Weights of a small mixture-of-experts language model, trained from scratch on English Wikipedia.
Size: 13 layers, width 128, vocabulary 5474, 21.5M parameters.
Below are experts of layer 4 (counted from 0) of a mixture-of-experts language model. Rows are named router (the router's row for the expert), gate (a neuron's input weights, with its number), up (a neuron's input weights, with its number), down (a neuron's output weights, with its number) and show model dimensions 0-127. Each number is 128 + 24 x the weight over its row's rms, rounded and kept within 0 to 255.
After each expert's rows: a language model's description of what the expert responds to. This comes from a sample of Wikipedia text that the model never trained on.

# expert 48
router [166 131 126  57  86 126 168 130 153 112 104  78 114 133 136 110 116 119 174 139 130 134 141 129 132 123 134 114 108 114 141 132 125 145 113 170 151  97 130 170  91 143 123 128 119 102  95 141 162 146 143 165 114 126 159 112 105 115 113 138 144  93 101 138 178 136 124  99 102 108 153 150 135 148 154  73 127 114 136 165 134 108 144 115 108 144 126 122 135 160 116  77 107 131 135 166 132 150 145 177 144 116 124 136  89 126 129 118 184 117 173 121 124 181 143 173 120 136  92 110 149  94 130 149 121 144 132 117]
gate0 [ 62 142 111 106 170 122 164 114 137 168 142  73 120  95 108 166 103  74 109 107 161 153 183 105 163 108 137 158 135 116 134 146 157 104 114 143 130 130 161 129 105  93 143 137 174 151 140 132 147 126  88 141 100 124 162 136 108 157 134 157 122 154 144 108 116 131 118 133 168 118 109 108 107 149 124 125 132 135 142 127 144 141 116  92 124 153 113 137 157 146 110 112 134 170 100 111 114 124 109 149  61  99 105 129 153 136 138 132 103 113 119 124  93 146  84 137 171  88 138 122 124 118 127 168 118 140 130 131]
up0 [133 148 151 155 146 117  89 100 131 128 112 129 147 122  94 134 132  96 120  94 113 113 152 103 130 127 140 106 172 145 162 149 102 140 126 128 152  89 151 137  97 121 140 125 153 154 162 179  84 148  75  65 143 128  92 118 130 108 124 144 155 110 135 127 120 113  94 159 145 128 129 110 150 114 126 129 169 155  95 128 162 165 147 124 140  86 124 116 159 151 101 115 123 124 112 106 184 165 118 136 143 142 121 128 111 140 138 122 170 149 118  88 138 128 109 113 106 170  96 131 124 184  98 149 118  93 113  88]
down0 [145 149 109 110 150 131 131 168 148 144 105 135 117 134 166 151 141 176 131 117 131 109 119 125 129 101 154 135 177 129 141 137  96 130 104 138 102  98 131 104  97 117  88 153 122 158 136 142 161 131 100 142 185 131  54 116 147 136 123  94 119 108  99 154 127 155 130 117  87 134 137 158 138 126 152 164 147 140 117 132 101  92 129 183 123 111 109 107  84 143 142 139 143  66 127  98 147 111 154 113 141 126 183 122 151 100 146 110 165  79 130 139 141 128  80 118 118 108 128 142 109  96 111 106 150 133 151 124]
Common nouns, adjectives. Whole-word nouns and nationality adjectives after the or of, such as town, district, art, land, British, French, University.

# expert 46
router [135 143 106 121 149 134 106 122 122 160 165 122 143  96 128  93 101  91 146  65 132 145  71 113 136 104 133 163 191 109 119 133 120  88 122 136 149 111 159  95 148 152 114 152 103 119 113 110 106  82 157 106 167  95 117 111 162 146 119  69 150 135 132 140 101 140 149 151 156 130 117 110 107 121 119 108 160 138  96 128  88 107 167 105 140 110 153 155 119 149 111 120 119 140 145 123  94 120 153 101  94 103 162  98 122 158 122 134 106 161 127  87 109 138 112 131 143 108 159 105 118 118 153 120  88 156 137 131]
gate0 [120 135 126 113 159 166 105 126 114 114 138 135 143 100 117 121 109  97 119 134 140 162 127 126 140 148 144 193 102 138 124 113 129 137 134 176 122 116 110 139 160 144 107 108 135 107 129 127 114  82 136  93 114 147 126 158 141 126 110 140 139 155 126 173 142 155 113 140  85 103 134 154  87 164 111 189 132 160  93 154 117 101 111 138 137  78 130 119 138 117 160 145  83 127 104 139 118 130 148 101  93 144 101  84 113 193  82 170 106 169 149 106 148 135 151 129  81 139 101 120 154 146 111 123 110 103 137 123]
up0 [102 160 145 130 103 102 132 106 103 138 126 149 101 126  91 131 138 123 150 159 107 130 170 130 131 142 127 156  99  75 142 115 131  85 156 135 148 131  86 161 152 128  83 125 113 129 152 130 111 176 111 102 102 137 156 117 138 115 151 122 136  89 106 129 143 120 160 142  83  79 133 158 126 123 184 136 111 159 108 133  69 172 146 117 120 110 147 118 118 148  95 167 153 131 133 111 129 141 104 158 114 151  73 164 152 131 163 122 165 106 130 134 120 133 112 134 127 115  76 131 109 120 147 153 171 129 137  98]
down0 [154 113 151  99  93 124 117 126 128 140 179 125  74 123 127 117  87 146  91  98 143 166 149  94 142 140 115 122 104 114 106 128 162 113 117 103 168 147 137  90 177 112 149 116 155 136 146  94  79 120 157 117 154 174 143 122 123 115 156 130 123 128 139 141 133  92 128 129 112 150 146 150 173 147 168 111 153 100 142 116 123 123 135 154 136 121 132 120 133 141 111  90 125 166  89 112 157 142 137 120 132 130 159 109 165  83 105 104 133 128 166 147  88 106  69 128 118 153  87  94 127 149 147 156 157 112 118 120]
Year digits. Leading digits and pieces of years and dates, often after (born or (, as in 1936, 1874, 2022.

# expert 38
router [175 105 113  69  78 165 127 153 150 134 112  89 147 149  98 105 151 126 138 125 158 168 134 156 139 110 140 119 120 139 136 138 142 144 112 105 153 139 117 139 138 107 150 109  80 123  85 156 162 116 114 153 153 108 172 124  73 156 138 130 105 135 134 147 162 112 108 108 140 110  69 188  98 135 155  92 108 151 133 145 143 149 142 113  85 129 136  91 116 100 133 124 139  89 155 150 143 149 158 110 143 135 141  89 115 128  98 131 124 137 104 133 116 125 117 111 124 163 139 161  91 130 127 113 133 119 163 100]
gate1 [121 114 164 160  94 111 115  97 108 159 101 105 161 150 142 105 147 122 145 146 108 140 149 119 159 134  90 144 126 120  96 151 126 122 142 174 160 154 173 114 113 178 137 141 146 119 149 158 151 163 158  72 106 107 148 146 137 143 108  97 119 184 130 126 122 122  96 128 108 118 119 182 116 117 133 104  62 100 157 134 103 107 144 139 128 108 122 129 123 123 143  63 115 141 133 102 126 154 120 142 110  83  96 157  92 174 115 149 114 134 118 143 141 127 144 130 144 109 109 112 154 112  85 112 141 134 141 119]
up1 [124 167 114 112 120 190 144 109 136 117 137 149  96 127 122 146 141 108 115 138 113 158 122 136  94 173 134 127 130 151 166  81 102 173 100 144 148 143  96 144 121 125 119 139 117 135 168 108 153 119 134 103  90 127  93 131 130 152 177 116 125 124 123 180  93 164 109 153 128 111 108 152 117  94 103 143 150 121 106  97 132 105 147 114  95 125 154 172 116  65 128 152 144 114  83 103 121 128 130 120 134 119 112 154 116 106 130 147 125 142 155  85 160 168  88 133 147 159  89 108 124 115 178 104 122 142 137 131]
down1 [168  82 169 109 125 138 157 131 112  71  84 120  83 155 128 139 108 138  83  98 118 125 157 132 115 126 175 146 116 143 112 118 133 148 142  87 115 124 143 160 123 104 132  81 103 139 171 151 142  96  78 154 115 116 115 141 110 133 114 154 139 146 149 165 162 128 150 107 122 122 143 113 117 151 120 110 187 133 124  79 149 129 141 117 119 128 141 117 140 124 164 130 148 120 106 143 137 145 102 153 142 119  97 109  77 121  85 153 125 124 141  91 164 122 154 162 142 110 144 141 133 152 128 125 133 120  76 170]
Common nouns, noun endings. Ordinary nouns after articles or possessives and their suffixes, e.g. election, government, population, the ograph in Demographics.

# expert 3
router [119 129 149 135 126 126 106  95 140 166 143 170 180  74 110 146 135 127 158 138 140 169 149 116 146 131 130 161 166 130 119 167 124  99  83 176 137 150 104 127 166 117 108 129 101 125 145 133 101  98  99 107 126 118 121 165 114 120 122 113  92 124 170 122 172 147 140 126 112  86 165 100 116 123 135 175 132 130 132 150 134 164 152 122 115 113 139 173 113 104 143 149  79 150 129 111 136 152 114 122  96 136 115 149 130 157 166 103 116 112 129 158 114 128 156 125 155 142 119 165 162  86 123 113  83 153 107  95]
gate0 [134 133 142 140 169 119 147 175 115 138  96 144 114 106  91 136 134 171 106 188 148 139  86 153 162 160 128 112 182 121 101 114 112 115 118 111  88 123  87 132 124 115 124 102 116 129 113 131 154 125 157 131 140 149 168 101 160  91 125 160 104 102 151 125 104 148 157 145 134 126 133 107 100 105 123 160 162 142 143  94 174 141 111 134 116 110 132 131  89 117 128 194 137 119 140 138 162 133 132  80 114 115 130 166  94 100 125 110 120 153 126  88  81  92 137 115 142 140 139 137 102  81 150 138 123 131 128 121]
up0 [149 145 152 106 129 135 115 114 100 123 130 125 105  96 117 138 156 142 119 148 152 112 103 150 120 117 155 105 124 166 162 153 108 130 120  83 160 138 131 149 150 124 118 132 108 170 119 165  83 146 124 106 150 129 152  95 114 134 111 122 126  76 167 152 121 116 116 125 154 154 124 143 149  99 113 106 137 103 111 107 100 137 137 121 111  93 186 143 147 131 120 135 159 109  92 104  70  91 120 122 142 137 121  98  82  95 144 184 134 138 122 158 100 127 168 157  90 139 143 110 138 139 160 135 135 204 102 115]
down0 [132 154 166 100 146 105 120 140 118 163 128 142 130 162 119 147 125 134 149 151 125 168 138 136 140 138  88 150 168 173 145 155 125 137 100 153  88 149 155 132 128 119  99 143 107 127 133 153 124 125 127 153 107  99  99 153 142 132  83 151 103  83 106  79 142  97 137 110 154 162 133 153 119 119  92 132 104 105 132 106 165  83 105 115 137 124 114 148 100 106 182 166 114 104 131 142 116 125 119 138 128 129 105 145 125 154  72 120 109 182 114 136  99 108 117  95 165 128 138  76  97 112 148 177 140 116 143 108]
Copular verbs after subjects. Main verbs and auxiliaries right after an article's subject, as in "X is a", "was the", "may refer to", and also, has.

# expert 36
router [ 80  89 153 132 108  57 153 112 114 142 127 115 158 112 117 183 159 142 107 131 173 139 150  79 141 110 111 136 150 151 123 119 104 130 135 161 127 168  92  95 134 124 106 170 102 125 154 129 127 110 111 151 137  87 134 167 100 111 114 113 109 134 108 121 143 127 149 144 153 131 159 118 128 152 153  96 124 144 106 111 110 139 119 170 166 146 106 105 140  69 149 104  92 137 136 126 118  97 100  99 144 141  94 111 130 131 154  69 152 136 139 135 182 126 154 119 136 126 161 162 145 119 119 135 128 126 145 137]
gate0 [128 125 120 119 146  74 131 144  87 106 117 103 123 114 152 100 125 119 113 160 117 142 111 109  89 137  98 132 134 104 109  96 163 124 140 120 157  82 128 117 140 141 154 147 123  96 125 126 119 139 123 139 100 116 142 127 111 104 121 110 112 161 159 116 166 166  96 123 149 150 150 135 113 108 142 109 129 159 170 122 116 113 154 158  91 139 120 165 116 110 141 106 138 152 159 161 182 156  76 127  64 194 144 137 131 122 183 129  89 161 131 135 139 145 122  91 135 144 118 106 171 132 115 120  81 142 150 122]
up0 [122 172  88 128 150 172  96 159  95 126 127 128 145 108 145 123  88 142  96  93  95 119 114  97 123 114 154 151 134 168 121 123 140 108 128 132 154 120 112 125 136 137 136 120 214 135 176 109 172 138 149 134 119  92 125 115 172  81 127 134 140 157 125 130 127 132 105 124 129 102 122  97  75  95 104 142 111 158 144 172 157 120 160 117 107  91 112  87 127 115 157 132 154 174 159 127 110 104 134 124  85 118 138 149 118 142 110 121 134 134 124 109 154  87 112 159 100 120 141 159 117 118 137 143 121 143 161 116]
down0 [117 111  96 105 124 125 192  90 141 123 146 157 120 135  89 139 128 107 110 132 148 108 145 126 107 120 136 164 140 164 110 153  49  96 135 142 117 118 133 159 147 153 129 102 114 127  70 124 190 185 129  97 103 111 155 166 129 120 133 160 118 132 181 117 106 132 164 121 134  99 114 133  97 142 156 135 124 145 131 141 162 124 121 150 136 123 155 102 156 121  65 120 131  95 137 103 166 141 120 113  81 140 135 130  86 128 119 143 109 131  99 110 122 111 155 132 129 136 117 106 158 120 147 141 136 136 107 153]
Verbs after subjects. Auxiliary and linking verbs right after a subject, such as was, is, had, has, were, plus adverbs like almost and also.

# expert 22
router [169 146 100 106 148 114 131 153 139 124 115 168  99 105 106 115 161  70 136 142 121 100 146 165 164  91 158 109 117 103 125 140 134 189 149  90 130 169 140 159 133 123 149 142 114 149 127 101 114 174 139 135 129 114 112 147 108  83 159 146  96 137  99 122 161 151  86 160 115 125 135 115 150  88 142 144 122 118  81 129 137 102 143 130 138 125 180 116 156 109 169 139 120 131 143 194 123 109 157 118 140 125 140 102 135 118 157 137 119 120 139 100 107 129 170 159 131 118 119 117 165 130 119 159 120  83 136 137]
gate0 [111 112 107 152  92 102 108 159 122 158 145 131 124 137 103 184 136 102 112 150 103 122 155 154 186 143 143 129  97 162 115 127 160 140 180 133 103 102 145 118 158 128 123 105  94 109 125 126 159 121 121 127 108 163 106  96 176 108  98 117 103 106 113  65 134 168 117 101 152 103 103 160  88 128 155 119 128 121 134 118 114 154 136 106 138 136 148  80  97 106  96 122 123 134 175 152 135 137 117 118 111 126 148 132 128 113 135  92 148 120 121 125 135 142 138 177 150 112 143 197 142 119  91 137 148 117 117 152]
up0 [194 149 115 144 123 118  98  90 125 176  97 131 109 118 135 116 106 152 122 116 176 137 132 158 113 131 169 127  92  96 142 156 141 151 108 140 139 107 141 135 137 124 124 137 128 100 147 135 142  87 132 131 152 107 112 113 126 156 154 132 132 147  89  89 140 102 104 129 175 119 164 135 134 142 157 108 130 119 151 119 131 139 126 118 130 154 140  99 154  93  86 166  93 120 120  86 161 156 105 132  57 100 151 119 153 111 115 138 143 141 110 120 128 159 148 105  59 168 129 107 177 129  98 124 135 132 123 106]
down0 [121  99  97 124 124 159 115 112 179  99  86 122 108 101 120 119 126 122 114 147 144 130 148 136 123 128 132  91 138 139 114 184 134 126 133 103 143 145  92 109 124 150 149 134 151 105 114 164 130 126 102 113 121 137 153 158 102 136 141  61 150 115 167 183 120 125  92 130 113 121 104  96 140 117 113 141 107 139 107 132 155 115 127 137 156 157 131 167 180 146 148 118 181 126 102 123 126 102 134 127 145 124 144 120 123 155 138 128 163 139 174 129 124 115  90  66  72 154 172 113  86 117 115 125 104 168 109 143]
Mid-word op syllables. Inner word pieces like op, rop, ap and un, strongest for op, as in jeopardy, homoeopathy, Mesopotamian, Joplin.

# expert 10
router [147 119 105 107 121  93  97 127  94 157 122 134 124 117 185  96  96 123 158  78 147 163 159 119 127 108 129 133 154 160 140 110 148 105 129  96 168 133 117  90 117 104 100 132 124 157 121 115 146 127 142 133 140 116  82 128 148 142  78 102 161 113 147  73 114 159 118 158 157 129 104 115 122  85 125 106 131 124 117 129  98 109 147 124 140  99  97 124 118 151 172 148 107 156 158 127  97 125 163 108  99  65 129 110 170 172 148 168 119 135 109 144 110 136 139  98 119 131 113 148 159 154 147 142 140  94 129 134]
gate0 [122 107 106  95 160 122  95 114  87  82 115 108 116 128 165 158 102 126 138 123 134 114 107 109 100 162  90 152 163 149 133 175 113 116 184 160 114 124 153 127 141 149 131 132 130 197 109 106 103  83  87 101 111 132 107 108 106 167 143 131 156  93 114 147 133 105 150 144 126 142 147 132 173  91 160 131 159 135  81 118 109 118  99 132 185 122 120 153 147  88 133 117 128 119 107 117 147  94 117 142 135 140 114 144 175 176 156 124 128 131 115 133 124 110 106 118 174 135 122 138 135 105 132 136 124 148 134 122]
up0 [122 167 141 110 124 115 103 155 114 122 102 137 125 142 185 134  92 109 139 101 147 145 118 159  78 158 108 132 143 135  96 113  98 124  72 167 113 114 113 106 124 140 120 152 177 152 146 146 105  82 115 147 110 123 150 110 131 105 160 134 147 163 149 160 137 109 147 145  91 160 150  92 138 104 135  95 154 127  81 116 110 174 102 183 130 105  76 115 125 151 174 104 123 142 135 175 124 139 124 142  68 126 119 131 129  92 132 144 129 117 114 133 140 152 104 109 117 114 155 143 129 129 153 109 126 151 128 130]
down0 [ 72 120 144  96 110 139 151 144 114  94 135 132 134 122 135  92  78 140 147 121 140 112 125  85 140 125 163 125 157 124 107 107 154 152 113 149 122 130 157 181 139 109 104 129 137 103  98 136 139  81 170  90 100 156 140 136 152 123 139 151 133 150 147 140 125 155 119 138 119 132 115 106 118 128  96 143 107 148 140 106 153 121 163 165 159 126  95 148 115 105 135  94  91 148 132 135 115 109 132 101 105 137 172 104 101 183 195 130  93 169 130 114 147 107 129 141 125 107 102 133 133 172  69 140 108 146 147 117]
Scores and statistics. Numbers in scores, vote counts and percentages, especially the second half of a score such as 3–1, 94–107, 24.2%.

# expert 43
router [142  79 166 134 149  86 157 139 146 138 130 126 182 104 124 138 145 133 157  91 179 166 138 116 131 117 115 143 123 140 143 155 120 127 112 148 159 166 128 143 118 121 108 160  80 116 130 166 120 157 104 144 152  79 115 147 102 129 145 134  89 113 172 138 186 120 183 152 138 192 149 144  92 116 124 123 122 163 144  82 141 142 118 134 125 187 123  87 159 111 155 115 113 116 116 112 121 143 126 102 122 132 125 140 126 112 146  92 136 116 116 136 175 128 129 110 134 121 116 170 161 123 138 116 139 127 138 135]
gate1 [126 114 155 106  87 126 174 128 105 102 116 188 115 132 129 110 152 133 145 156 145  90 125 121 170 130  93 120 126 143 123 119 208 113 141 123 137 118 156 160  83 104 129 141 109 137 178 120 137 112 132 124  94  90 133 127 126 131 111  80 139 105 147 112 113 103  93 138 143  91 167 135 134 127 168 133 132 141 132 122 131 146 172 114 167  82 123 143 126  90 131 127 112 154 100 143 122 111 103 144 116 143 104 134 129 134 173 140 104  78 105 152  90 113 114 140  97 154 123 161 123 120  98 140 153 149 156 164]
up1 [137 139 162 134 117 128 125 143 119  83 144 125 124  96 148 135 130 126 114 127 115 155  72 148  93 140 131 160 166 148 137 101 137 148 129 132 114 146  97 161  88 138 130 142 136 133 195 121 147 132 149 151 118 122  99 148 158 119 121 160 122  87 105 119 122  88  87 126  85 144 139 120 128 143 131 117 173  98 129 156 132 146 148 121 144 122 102 154 121  97  83 120 109 132 111  93 148 196 155 151 107 146 139 124 115 125 125  76 121 127 181  77 133 163 111 135 119 135 128 148 138 101  97 152  66 139 150 109]
down1 [143 103 120 103  91 161 170 125  80 104 116 137 132 166 120  97 124 125 140 116 131 129 171 129 158 102 136 150  90 116 180 151 177  95 140 128  85 140 154 116 130 149 129 135 118 153 111 117 121 131 141  91  67 138 146 129 105 123 128 156 161  94 176 169 125  86 123 138 135 105  97 158 125 141 126 126  86 153 141 127 137 138 113 142 128 107 164  63 103 143 108 122 123 136  96 138 103  98 124 111 137 113 135 142 138 120  87 152 152 182 129 145 111 114 145 162  98 150  85 144 125 126 146 146 129 122 130 163]
Articles and auxiliaries. Function words in running prose, mainly the, a, its, his, their, and auxiliaries like was, were, has, been.

# expert 41
router [138 138 113 153 148 108 121 150 141 147 132 105  98 144  95 162 167 132 151 142 113 153 148  84 142 155 124 148 148 100 163 141 115 148 149 112 131 151 175  80 132 101 139 105  93  96 132 150 130 150 112 117 144 149  63 150 106 108 135 175 120 140 122 148  97 131 148 118 109 153 148 133 135 122 111 142 124 132 115 148 123 129 110  89 158 119 173 129 124 166 126  98 128 103  76 130 173 158 136 143 160 126  98 162 113 122 142 131 181 116  98 115  95  87 144 161 156 158  97 147 140 103 120 104 161 123 167 149]
gate0 [155 140 119 107 139 113 139 178  82 122 153 104 100 109  90 114 112 157 142 116 128 113 123 126 125 107 107 126 117 141 176 136 130 131 163 118 130 143 163 125 135 127 131 137 158 121 159 162 105 131 117 177 131 136 100 118 141 112  96  88 145  82 140 123 129 128 120 175 112 111 155  69 136 142 168 120  86  95 176 166 114 133 119 137 138 173 128 152 132 188 136 133 141 124 125 145 119 155 135 174 110 109 112 161 105 118 144 118  79 132 101 129  85  71 102 112  94 137 147 142 117 146 136 147 107 106 134 104]
up0 [115 133 104  95 104 102 143 159 112 112 146 122 146 144 169 146 154 144 141  95 123 119 137 148 156 121 155  58 163 109 120  98 113 135 158 146 137 112 120 114 118  87 155 100 131 131 125 122 134 152  93 138  94 161 156  91 121 159 106 126 147 139 106  87 144 124 132 102 144  77 104 126 120 156 113 130 109 102 123 128 112 148 156 139  76 131 100 138 138 131 165 111 186 120 128 157 140 124 121 114 137 149 101 147 132 173 164 141 135 107 125 147 145 128 109 208 112 155  84 121 108 164  91 154 112 121 109 128]
down0 [156 104 140  90 110 104 139 160 134 148 153 140 120  94 114 144 142 134 178 129  98 105 118 128 106  96 145 116 129 131  99 151 158 119 114 175 138 141 105 128 128 125 180 177 148 126 144 149  78 106 122 183 103 135  95 122 145 120  90  99 134 104 106 133 185 163 135 157 120 124 149 117 145 131 166  86 113 120 138 136 117 149  90 111 154 159 115 106 133 171 154 128 110 143 132 132  79 143 127 114 152 106  88 118  68 114 147 131 156 153 120 155  85 122 144 117 114 119 118 165 110 135  96 118  95 137 133 131]
Coordinating conjunctions. Conjunctions and list joiners such as and, or, but, &, plus commas ending list words, as in lawyer 'and' politician.

# expert 5
router [110 134  90 114 131 100 140 150  83 131 109 172 161  98 158  82 122 105 148  96 175 158 136 117 150 115 107 122 152 133 115 109 152 114  89  68 167 104 115 100 119 100 100 140 113 138  99 120 149 105 108 116 125 142  79 142 145 133 112 103 144 117 132 104  80 142 147 163 165 131 103  99  95 125 100 104 131 119 131 151 102 130 133 117 160 116 141 157 101 153 115 132 121 141 159  86  90 108 155 118 114 118 165 146 157 157 155 129  88 174 114  99 103 166 112 120 127 154 155 113 125 120 133 126 108 142 111 145]
gate0 [130 151 137 138 170 137 123 153 140 110 127 138 123  93  85 163 116 142 132 129 122 160 132  81 168 140 140 159 128 116 101 137 120  99 139 154 157 106 120 172  99 145 152 142 112 120  81 156 143 104 136  82 142  96 121  89  97 152 129 135 105 121 152 110 137 141 151 203 101 111 146 117 139 126 120 145 113 142 132 121 128 134 117 166 111 128 128 135  61 123  64 137 127 154 154 157 100 153 152 137 152 120 157 113 131 141 110 111  90 149 175 141 128  85 106 128 134 141 131 136 120 129  99 123 119  95 132  65]
up0 [112  56 103 110 100  81 111 161  95  95 124 169 131 122 161 126 215 126 154 114 126 147 105 128  89 101 113 144 133 117 114 124 161 151 118 121 114 113 115 119 132 126 130 141 114 119 130 122 152 113  91 134 163 126 142 157 119 115 121 158 132 130 139 136 150 156 141 128 166 153 162 132 110 126 108  99 146 116 127 107  87 131 111 123 149 144 124 100 138 125 116 103 125 112 135 124 112 126 106 145 101 108 125 145 164 126 120 158 138 125 136 148 147 137  88 124 177  96 147 125 101 115 103 174 212 179 132 117]
down0 [128 130 163 127 116 128 142 128 137 143 130 107 131 167 139 133  93 131 118  96 115 119 127 127 150 144 140  67 129 115 133 149 109  97 123 185 141 120  86 127 144  91 108 108 117 169 115 134 132 130 122 102  87 113 146 139 107 139 171 134 128  98 136 152 144  97 115 158 129 120 140 131 130 134 193 152 103  85 150 117 137 152  60 126 118 140  87 172 113 167 105 134 189 113 101 115 117 146 129 130 145 156 117 107 111 133 155 104 142  83 118 112  92 133 149 175 117 132 132 189 104 116 159 120 123 127 158 122]
Digits in tables. Digit pieces and small numbers inside figures in tables and stats, such as vote counts, times, weights: 12,'3'24, 1:'4'4.

# expert 49
router [141 172 164 112 124 157 148 168 135 142  98 122 120 134 127 124 109 133 119 122 170 137  98 145 123 134 118 117 127 121 133 124 129 135 149 115 126  89 150 123 122  71 107 154 110 160 173 112 166 146 117 128 150 113  93  92 152 105 123 111 131 119 122 155 122 135 145 141  70 160  94 152 135 174 115  94  96 133 104 104 146 144 157 126 134 140 196 112  88 164 133 122 140 159 185 136 170  96 153 123 160 142  93 105 141  93 150 114 170 104 161 160 127 117 120 146 132 109 158 133 145 148 116 112 115  96 147 113]
gate0 [132 108 139 150  94 129 117 165 109 168 139 151 112 116 148 127 143 106 124 112  99 174  78 145 104 106 114 123 110 137 167 111 118 142 104 127 114 122 145 159 175 152 103 144 143 115 160 123 124 192 107 143 143  74 123 145 108 129 113  84 139 150 131 145  98 128 124 115 134 137  98 135  99 161  88  77 170 121 127 136 112 147 171 152 105 110 167 150  88 118 145  97 121 138 160 160 141 145  79 139 173 144 134  70  89 125 126 113 159 100 137 121 121 125 146 131 123 149 104 145 127 108 131 155 144 119 110 110]
up0 [150 150  91 100 140 131 159 126 125 130 116 106  99 109 168 152 135  90 113 149 119 104 162  55 133 148 106 122 176 131 144 126 106 124 135 120 112 159 152 150 114 165 150 146 137 136 124 127 103  81 109 133  83 144 140 151 131 120 116  92 147  72  96 153 136  62  91 142 109 132 111 132 136 164 119 163 136 120 145 117 113 114 100 122 150 155 165 174 107 146 108  74 156 104 110 135 122 125 161 137 133 143 163 164 123 134 133 139 163 115 128 120 128 150 112  95 141 144 131  76 142 136 150 144 109 143 105 129]
down0 [193 119 151 103  90 126 136 146  77 109  97 157 129 117 123 181 104 173 133 137 115 130 107 144  98 113 119 121 146 146 169 104 132 150 118  93 138 127 148 133 113 150 157  93 186 143 110 134 153 125 122 129 149 105 116 130 129 104  86 151  74 151 131 158 118 140 146 131  95 139 106 158 124 161  67 119 127 135 140 110 146 158 170 129 108 109 130 106 110 130 153 120 101 131 174 120 120 114  77 185 133 145 135 105 106 155 144 124 142 152 160 125 126 130 130 115 118 105  88 104 124 152 111 129 141 110  92 125]
Directions and regions. Direction and region adjectives before place names, such as northern Brazil and southern France, plus North, South, Central, and geography or anatomy word endings.

# expert 62
router [135 121 159  82 141 135 159 116 169 130 119 106 121 142 134  72 132 127  93 128 132  84  97 117 126 113 171  93 137 160 117  83 109 159 144 146 166 130 169 159  98 107 105  78 131 130 125 100 117 163 119  72  90 123 100 105 160 141 130 141 105 135 131 143 168 134  95 162 129 149 163 114 149 136 106  99 134 154 120 130 101  98 130 132 130 117 166 184 143 160 140 122  92 149 154 117 152 122 137 136  97 132 148 135 139 151 108 103 135 118 148 144 139 101 157 180 130 110 119 135 126 118 108  77 146 108 132 133]
gate18 [117 132 113 120 140 105 123 141 119 148 119  87 113 115 153  90 122 135 150  99 117 136 122 107 155 128  95 142 145 105 149 180  99  75 184 125 149  71 173 120 140 121 148 149 147 141 146  67 111 166 136 115 151 127 104 157 161 124 157 113 116 130 137 135 143  72 119  88 145 156 136 150 112 134 107 129 153 140  93 161 167 119 117  98 119 131 156  99 128 120 164  77 145 120 116 157 117 112 109 104 104 148  94 134 130 142  87 156 148 156 127 125 155 115 155 142 111 150  79 121  99 132 139 122 162 135 151 137]
up18 [171 103 132 131 119 116 102 131 100 100 115 137  84 142 156 119 114 127  98 126 107 109 124 117 125 108 118 134 177 122 181 130 107 122 147 163 135 156 112  71 118  80 135 126  77  94 138 203 115 116 138 157 144 183 146 106 109 101 178 126 122 111  97  90 138 120 108 141 157 158 137 130 147 132 131 129  96 152 114 134 173 127 106 132 100 113 142 145 124 154 124 142 134 114 121 125  97 218 110 134 126 135 119 125 139 144 155 114 154 131 135 123 129 144 115 119 130 125 138 124 141 119 148  77 139 135  91 149]
down18 [ 95 105 120 125 147 183 144 131 125 158 156 117 124 128 100 172 157 128 110 111 126 102 141 107 123  82 141 125 131 137 123  81  78 134 121 126 144 118 130 144 132 143 110 130 151  97 149 154 162 125 117 124 123 108  59 109 132 139 138 145 131 143 151 146 136 145  90 168 154  87 121  82 140 133 137 172 147 129 133 103 133  97 117 112 147 119 150 139  67 119  85  94 143 203 113 155 131 102 146 139 140 141 149 119 122 127 124 115 110 104 137 126 186  88 143 133 143 108 176 135 113  99  96 139 158 132 132 131]
Mid-name syllables, foreign names. Middle syllables of foreign personal names, often Greek, Slavic, Arabic or African, such as in in Konstantinos, il, ou, lav.

# expert 9
router [127 133 165  94 111 142 143 114 129 105 128 187 106 176 139 132 116 105 161 134 123 120 138 122 100 126  99 124 155 122  93 118 153 160 144 146 116 149 151 123 163 113 132 137 117 115 138 123  95 140 162 131  96 145 138 128 147 132 169 170  99 179 126  95 154 103 151 144 149  94 144 130 146 107 161 127 120 113 112 102 124  93 146  96 151 118 156 148 130  90  84 155 155 133 128 148 143  65  85 115 107 136  78 124 136 176 156 126 136 102 122 126 141 139 104 159 121 103 122 117  71  81 132 160 121 109 106 115]
gate0 [132 110 113  98 148  37 107 116 161 157 186 132 104  94 146 107 129 118 112 144 106  98  93 154 132 103 118 144 164 146 138 131 125 136 181 122 153 152 162 133 148  83 122 133 115 111 129 107 153  76 172 136  94 130 138 162  79 124 159 136 126 108 115 144 137 141 144 144  73 120  90 123 144 111 136 113 101 175 132 149 138 118  97 118 152 133 125 121 124 125 148 121 144 143 121 156 116 127 171 112 105 110 113 128 115 124 141  91 153 122 138 160 164 131 118 145 128 136 109 149  88 114 137 145  89 158 156 131]
up0 [129 135 142 105 171 103 141 151 148  98 135 106 111 112  76 166 120 141 121 140 134 131  53 152 155 138 115 105 126 115 132 138  95 140 124 131 137 102 125 116 109 135 170 115 137 137 140  89  95  90 133 139 135 118 137  99  80 157 149 165 122 140  68 137  89 162 119 115  99 167 118 113 124 155 116  98 151 118 112  83  96 154 161 171 145 133  97  99 178 138 135 122 143 124 129 149 119 133 111 149 143 144 160 132 105 108 142 121 157 168 115 140 127  93  91 154 146 125 108 134 163 147 109 166 145 161 128 115]
down0 [107  87 123 117 100 149  83 182 147 133 190 133 121  82 162 123 125 122 130 148  91 117 138 108 129 110 102 116 127 141 153 140  97 121 152 117 175 121 180 117 116 134 143 118 104 114 172 145 174 109 133  90 151 108 118 176 109 117 139 140 143 128 121 130 161 169 160 134  94 111  97 125  91 114 114 124 120  75 134 119 121 164  99 123 104 163 100 126 107 160 131 131 132 140 157 141 119 115  80 133 135 116 106 135 104 115 122 119 149 150 163 132 136 141 103 126 120 145  86 171 123 118 106 185 161 126 130 122]
Mid-word consonant pieces. Single consonants and short fragments inside names and words after the first syllable, such as Sim-p-son, Rob-b-ins, Am-b-assador.